Weights of a small mixture-of-experts language model, trained from scratch on English Wikipedia.
Size: 8 layers, 42.1M parameters.
Training: a variant of Adam for the experts, 6122 steps.
Below are experts of layer 2 (counted from 0) of a mixture-of-experts language model. Rows are named router (the router's row for the expert) and show model dimensions 0-255. Each number is 500 + 25 x the weight over its row's rms, rounded and kept within 0 to 999. Numbers have three digits each.
After each expert's rows: "raises" lists some tokens whose logits its average output raises strongly, later layers aside. This comes from a sample of Wikipedia text that the model never trained on.

# expert 125
router:490532494490509545504532475478517532518494492477496484523498544526486474436529551455468501499510484496500475495520481490435491465519536504480502498466527481496554505533503488432508471475556524537523525503489524475479498472546488519500546485469526519493510501481469493479484490584497525490499540490511513519477518482522500479486532508531485497507483501433524486487517517479557539487467464463531505528513466511526511506508502481519523544484518493511535548469469552484474510549520503514487514503514514555511458509524472503496486482533491494519501457529481521499473545501480534492517519496529480487527524504496484504515489491490528490476521463486525477492520507459513508540545486462517455520505541517445516488517507524470483509480502492503506506534514501494478510514497508
raises: "ulty", "ula", " trib", "{", "idd"

# expert 106
router:477551504570532538517457480535550506499504494515476488521477459516501512519486519531506464534497517495522458502489499490493452487504480517459464486480516474514535495538522456491544511499508507515472534479486522542498493476485500484500481490535503506444511524485522494488502490552502528531484501515492541512445518493491486463493495513476515456498493481483496471466473512466512515470490463483501484474482522535448514498489503511504524548537489541489547490413499516504469500556536480486481521503499486505538490532459438519457500500484509489514525481520476500484538542475489534535496478516550508543499477516534517486490482507493478480512531484505496493534534503509492507571484534489535477491486503469504490511470465492491504502492502535517529488515477501452527513514485520
raises: "===", "==", " ===", "====", " =", " =="

# expert 107
router:464456504514505491498481496490517500507495480515487513528533500512526510527522452461509520477530480507524484477492535547528544441508436470530471508502517522508520505529486503476506471467494471495509531508498554525466478495522537544464462478523510509487506506512535496493508533512527481492447522523482517520482522526488488494474523514541482548498468459492466531481518541511539488509499461541473531532490457514477535508493494474471497500501504539506479472515450441529499519513475523536484501491487489490534515501535477491519468525507556503491474489531508533499555468465525516504510469481463455499483511496467494482503537484458489477468504459506496537453519496488545500525489482499513526480500504492454462509519490506452498490503488531472515486493520443478521534472524489
raises: " (", " |", " with", ",", " and"

# expert 63
router:502500510527476475470509470518478500504466506461471483516475493517520481548514447551518462489484525484494497507481495476509487491463513513484510461519476485482494445519454532505535509505451496518493524489500509495560498509504469486503492554451483468482507531456488477484506509504498473504546470485507507456537447486491522503506536459504492429493530495469482464512465477527477509487479480512481475504491536484479492519522523521549515519489517460522526487461511462521528504476472473460478492487508483464487526478479496497477484485511506500485466544481468458518457521480496492498478558505499519514512479490488511539511463505492469471477510504540469506521518489472446514495551514492470523498504486471520492507509517471545519456519534518491483482480536559484489555539503529
raises: ").", ")", "),", " and", " was", "."

# expert 13
router:512503492520472500521497516504529524517510517493471486531467489497478522519529545486522487517542488520521504535513510501510490507532458506533469499482552526511560503543529523511526482505485469469492554506494489533486483466530523508488498447480515471489504500516525479507468506475515463512477507463477499521445526506492535488497463535470531534493460524479489467463480531473510478493494439503493505510489446500492518518461498502502446523505491533538532488499511477450488519519481499530527541504456523493546493549523504477486475516529524489472527485536476519478557511489513510467547489463494469505508498490522491481509551489462451545487534508527488525522520488545514465539466485468514510535477505503490533507489490472509528485497477510507472542549491471526521474474479474
raises: " ==", "==", "}", " ===", "\n", "==="

# expert 2
router:502479495524502485504547477485466523474506479468509460495504546485468547522525517425526489500465510530520491511530522522528532488490474504483482532494515532532508467476497505498510492525471458483517487518526541489507425494501506497541537510518484472566490535478467531496529482520491503467535507451538510555513510503545507493506539469481459556502469507466537505537489527527514472508493503513511522518520485489522504545459494484472486490475509520492480507470463509506524473521480538487475500507526493501500481534505519461491506535527518465498520471489496503474544508482482516470504493488473501484509477482476525538525550478481483538508529512515530490492502490534494485497486436477544505518505483511468493475477512530507506450478499548498432523514485496554496491492515496
raises: "er", "ing", "ami", "ers", "an", "am"

# expert 97
router:472502518486498497495468493519521496530492480513506528522501488472513501471498479480497535482509527486497517463536481530513497482545531457545486504499508475488506511505490518499473471492476545520487532469485496481462514525478551548445486509498496536463462466561528460490498541495498511456437484528457488454488470529479511522450488519531509480532530503493483538428546495493507502453529539498498472504504499505530541515481507492509531481518507520480501501544524508511479500529497487518515522492493493514493533487538478491516496515504517527505480503521540511549456460483514486520492512508497457525491526504501492468525473526509501474486521500491476529517500539469536526531500499522444495405530488501507486481537503526474454493513521490491542490465502514471553515477507500
raises: ".", ",", " |", " in", " of", " that"

# expert 31
router:483545500475511511502483494484492469491509468483509521532506501526535464500471491484506540488438535475552488481551526533505533513503525473464489495468484491527508456526528434492495532497452454547483468502508532474532477562502467496494544494513522482487510519494500539522530534531490449459496534504519498529489495508524516509505558475486482545501530530508499486540503511447501510503544521525549504552525518518467503494489515497485464452505442470491470491504517500455465478498520489493484454513509507474502484513504527505502491532534483471464501482514498516538514486467476496509526480478511459508495541479505540539516507486531521522483528498500500484503498514519469532521479458531518503517491495531463469482519522516472493520477497509477473493498548492523475459492518509
raises: "ée", "ar", "aint"

# expert 51
router:507522508500527497501496487520499508472503525505423482501507509466478478505488489476502460483534524539510519495522492474528545528502469462518494523499525542506447492457523470512499486554488489493520491486528464468448469503520479482480462473537509486506520489477525525480528534476499483498492467493478474487536530466492526540504498502490497480529485495525517479503523521553510434507532541479480504495518490521521494525527495505449507537482471476522464501498494529473551477465519483488514541471485463464484550515531491485537489512504509480482510539472495496453518484525547518492486485522495488500511501502479521529505489500519469476507513451531466547484516468501546480470483461522507538533505525491503502472444499476513527461465493511567499504528511469543537521472512518
raises: "s", " (", ",", "y", " on", "b"

# expert 74
router:464501499490462497486488532528537504489512485494507540494537536515513494487494527558491521497526481499515463457524500499472484481489505506507539516511458493493456536500522498470533500495543470468488491509505511514534534482520494511494437504514520445503515480533478525518523501543520498519460551494469543548470533469533501498479505494540475556464510459521503529487533511506559502509480509509500491534438546532483522502496487478464512520489466538518480513443457510498531524522467565495507517521497482519495481482502487518493475503519527458492510525541505512478474478520476509524501521474489490484470487503446444480533552507533522493497478517490497467487528477464542510482481488477514495523475540454454534513506507503456504499499493503517466504502520468518512520494505495
raises: "avi", "and", "ator"

# expert 102
router:444527493517497502516483485522546503536494495462499506532480498537476469530498502533473488478529532475472454484521478485479488439528540480499472481481551504484534489516514530474510484500505549547514528479513481476491518505504531516484550511484522545449496506542528482485484512489507510452508488510484515489516455498496504494499481505516513492519518515491502494471491516541506477424487508488492486489530479501539528523513494486509546522536498510469507520526498515449489506532514457523505529505538475510489504491491428459524522495482489474460496551529476503525443475468501516525508520523498456503531489471506486464522451512460502439495541469535496534515478524500488509549483525503466512492507514482531470515488525524494504501493497499544527530482466510484549541489505474
raises: " ===", "===", "ç", " ====", " ==", "”"

# expert 79
router:479539493500533490514520479494556516502502480480482471451502535498487473510522516431486504483504516513549520466501481514488526490516514490525475531470541508507512525511516497476506470519532542512521506489484483471513520518494556544445489506500526543474495462528486470462470507513539502498473457529495504479480518508498525497489524526554507538485483501494501529453545484485499502468520498484490495448520497474532534502540518465510537518482490526481511485529481480446499515527513494514521504518513483463504513514477454486562527472492507510490476537525515526507484491494528485507503507486497447500469534545475515469510451483491509428481533458497505516491495553499523518561464483524498502473533510495511478519520492512472495508519516514536503507507480498441561528476528503
raises: "r", "ional", ":", "ron"

# expert 35
router:488506523475501530502470483481546490537503486504533539493501491483530482513500471529487521475529523534509473473499493527520493489530503470503509500483517457518484502517492476484521510484501498489497579477506534489524477501465514541451452567520482516466497473561467462503486523498540497509496499541456533494522474502487496531470501486521505501462534491500460503470528525467500497477500476514526504485481558496487530515468525486507566501504506512513514496514471508499462541526500508496515513502509486482485539457546484523447480504486519529493442533529505492552485492505495531489486522495501456483475450528483509443528485512520467488507499495495474483532518524475538513545522511492489481430553503473493512501521484530460525491473543495490471482484503519487557494506483479
raises: ",", " |", ";", " and", " of", " ("

# expert 7
router:486488517550490498536488470520503552502501545475500529505505488477507471512499491502504528510528519546483470524513495552486495499531477518481498537531513487471487528509470516453516486504529483516501515494525518514481480492527514496511454541536488522520476516553533518508501520489517505539483556528543534545495513514527442518461475457489493535513507454493464493474530521467495512471475509484504543511525530529477530492495483445492524489497501540530498490537457456495525501518498508494521477470530482524498520487520469467493479502480542495468473501500547481481547509462505479505437514508539501487503481513478511483504507502515502513529504522456510544499517507482514504519486503492516494447556458486538493472550518553496539480518541462464506477496515516496541504474539517
raises: "ed", ",", " |", "s", " ", ";"

# expert 52
router:510510495473515492510496440461486480506490508489513478496525484512524504487518487519485513512494525564476555531480489516520511510499507505545532513533519521501471540526497502526533482529498487522531476505513518502513475479506483485520522485540492484486487513511515547488523491470492487527518509479528542504521527503539520491443546511463464480467457453504522517501476532548471487525454506457498501511534456452512519494438466495418514529475489484492487502487469513499520488518535518521502525468497455538466542490465509486486475526510514542492515459469470496492528488530519503490501536462474511477506485517470495518484541508524506545485508504510509498447481449530508507489482499481527463499517486488493485488513550572486522499461528456523512522508510481531516532505527519
raises: " with", " ", " in"

# expert 60
router:525475512514496489531530492519461517489495494485495471465478509512504505524475510509523471510456524491521531524492535513498531548523489516513454489486499490538552470481512524504500488491448478488468496513489479495558494482453496504558545514463489463524549536461520510481506535465495500476529467477525471488545486539510526471485491461482513479524525540479500511521464497515476544465502502551508478544526483501471520484493483504539483504495489505517508464516524464533499511496516471484491512511507508512497526495506498457494456529502470534481539534547491492539501474485498509515513526493500505507528491494492537540494488498486509517526496485548506516497491497557460521509506488489506543536480431538501497496492522508518483402497510537474436536497484533514483511510524504
raises: "at", " and", " which"

# expert 95
router:483519493469531509503520515499515502548504505487493472474526483510518490491490503444501484466539478523481538523517542510524504482492529528474565503511544547529499472479497450509514474485532479501470443527488521472527526500508483493477464438543489494498478483505475528512533525483482533490459527487484555512538530471497536506507517514532488476532481551527552519477513517479495496549508515474508488502526454514508477513484507522439485507488505453518464498507514531476485507459506531535483517519459550499521509507516507473509508494533497496497517492506472526489491539506504489487525468486486535523546540488445529506476499432522454515487509536500468521504494450504531480488514454502521513547503495509480511481489513539475492517473463473502494509483497486518475480457485504
raises: "col", "cl", "sc", "car"

# expert 61
router:561511508523460544498467525507475533527484449497502511491506546483459537513513531446490529505478488468512459514514522507515519492473520489486512515471502518476505474484532510439517507514459502463486500485510557490483490497486480519493494507486505480533535513509455517522510492472498496469534503480515519506525478512490489511508477485480470488517484467489537467554506519502507462527505528522503529475534510512527511565474475531550500482502563502502448538475522519534474508473432490467494508530508499468483510524513511499485514473510493465463550488491502488503464576477512518501490471514512501519493469461477517536525487517497546532520537514526513475531495481480501484461515479521496491483484497512506493490491481466557523484533508488478469483526481534543455477512528479
raises: " |", "==", ".", "he", "en"

# expert 32
router:508508498508491497487522544463451519490504501488536508457538482497490559436538506524444555509508459499497477506486464520486473504502535487460497496505486524500522501507495485511481510509536549465487488531526498467510506486518525481516530488488539504511447509543440551497504504517483538502538523456481495482497510495519519520506499518535474498508461476476528480482522506478516502538511516451499541495453536518509526488501473475467488508491535559486485531448499535482480522498501494529497516509524482502500479495498476529516489502460494531503530471483519470489485496550481482517494471500467508509474510470518521489506495529535527520545488480486529462485498523510501512431511445500514463507484554511481512473519498497482506539485516513484460468536500460531438464503504526
raises: " =", " from", " of", " |", ")"

# expert 25
router:482498497503529506498470498501498507535493527518496517491539448512546516495502472482487538511475487499517485459511512550548553502526501523545444501506499519532500507498499477479502486498503544463500484536485519493504498506520532497475501465522475484482512481551470507527518501499497519478489531534472564485462507524480490513489544543518502518496486452495505515484516540474520519494505506481483503530489459504495518506456492467441523476500473579496469460533499483523469513519467495535506472519488488516482502462479477483503493521493540553495518488524528489525524499515510490519469496487498461504446558494515511510500511530543503485498529495475504527447502515483523512476460491503513514503531503496486486492537510541474504566497503464458507472558541456482457493459535528
raises: " (", "-", " and", " ", " with", "as"

# expert 70
router:519479500503496473507516474481496495515510503522483470561479513497470505479529492472523456482470489479516547522482539473522479501477480498514491481485528516481537472476506522509527475488461483490443476491485493525499506504516508515481492462479519475547523493467515470508511516459501459503475470474490497498493482513530494472492498496496515497555507529484532500533455487537504501494531510536498464501515460473513506505473523530522434496491493470542466497510530474472497496463467488503502536537451571447513499557540508475497487517538512481495520514520486517501522511440497471478550468484478450555526521482493504543500507469443477518453475497535493540512480493517472467486505513496521528514456477543494500528493502461522512460490468495482514540514545486506480499484509491
raises: " (", ",", " ===", " |", ")", " ="

# expert 56
router:491514509480476500419553474487465506476526492510513459474491549503455503445472517464476505493497488513516540500541515469518517517470514457469529488487482523499484510493504486518488493517483511476521454509508481468518473498511485510539549466462511514480496544496510542481519510527466495502556491478519442517506504457529551514498471503516471526535501524505546533510509487517520511534511518481520521533491516455508480492553526498448469504462498458514522508439492549482512475479544494506465496507499497535477501493494544521519507516494484472505511492487484502471495488476509500494527503473487537523522483476485473529509527466511532520521464490506527440505499489500481512476507461476472493543453506494501491490489493491508453515485510548541470535510451477528480496513477478
raises: " and", ",", " of", "\"", "-", " with"

# expert 55
router:506549494463501522501495525468470508462467490503489489508490505506442524447527534509489514487528495517486499501548516495494502484460508444469509528533490507506494489453518488530476474499555487516527441511501478448487505540498500492519540441501520518467517512490475516504494486514497538467499486497515463458530503489499516490526470513501500501503480510514509558469501457525512486562511511503536528475494527504546474461503495491428506514529444479523482516467523552452467517480527515516511502527523512491468482502468505510542500493479437499536498504505504489503489424501496507481526477531449500503554492517528482507535524490519470508507495509489503484494518498498500494473509505453478480521511559482519520513456497504475478506463466525516493534512467471488472477510496501
raises: "\")", ")", "),", "\"", "oul", " and"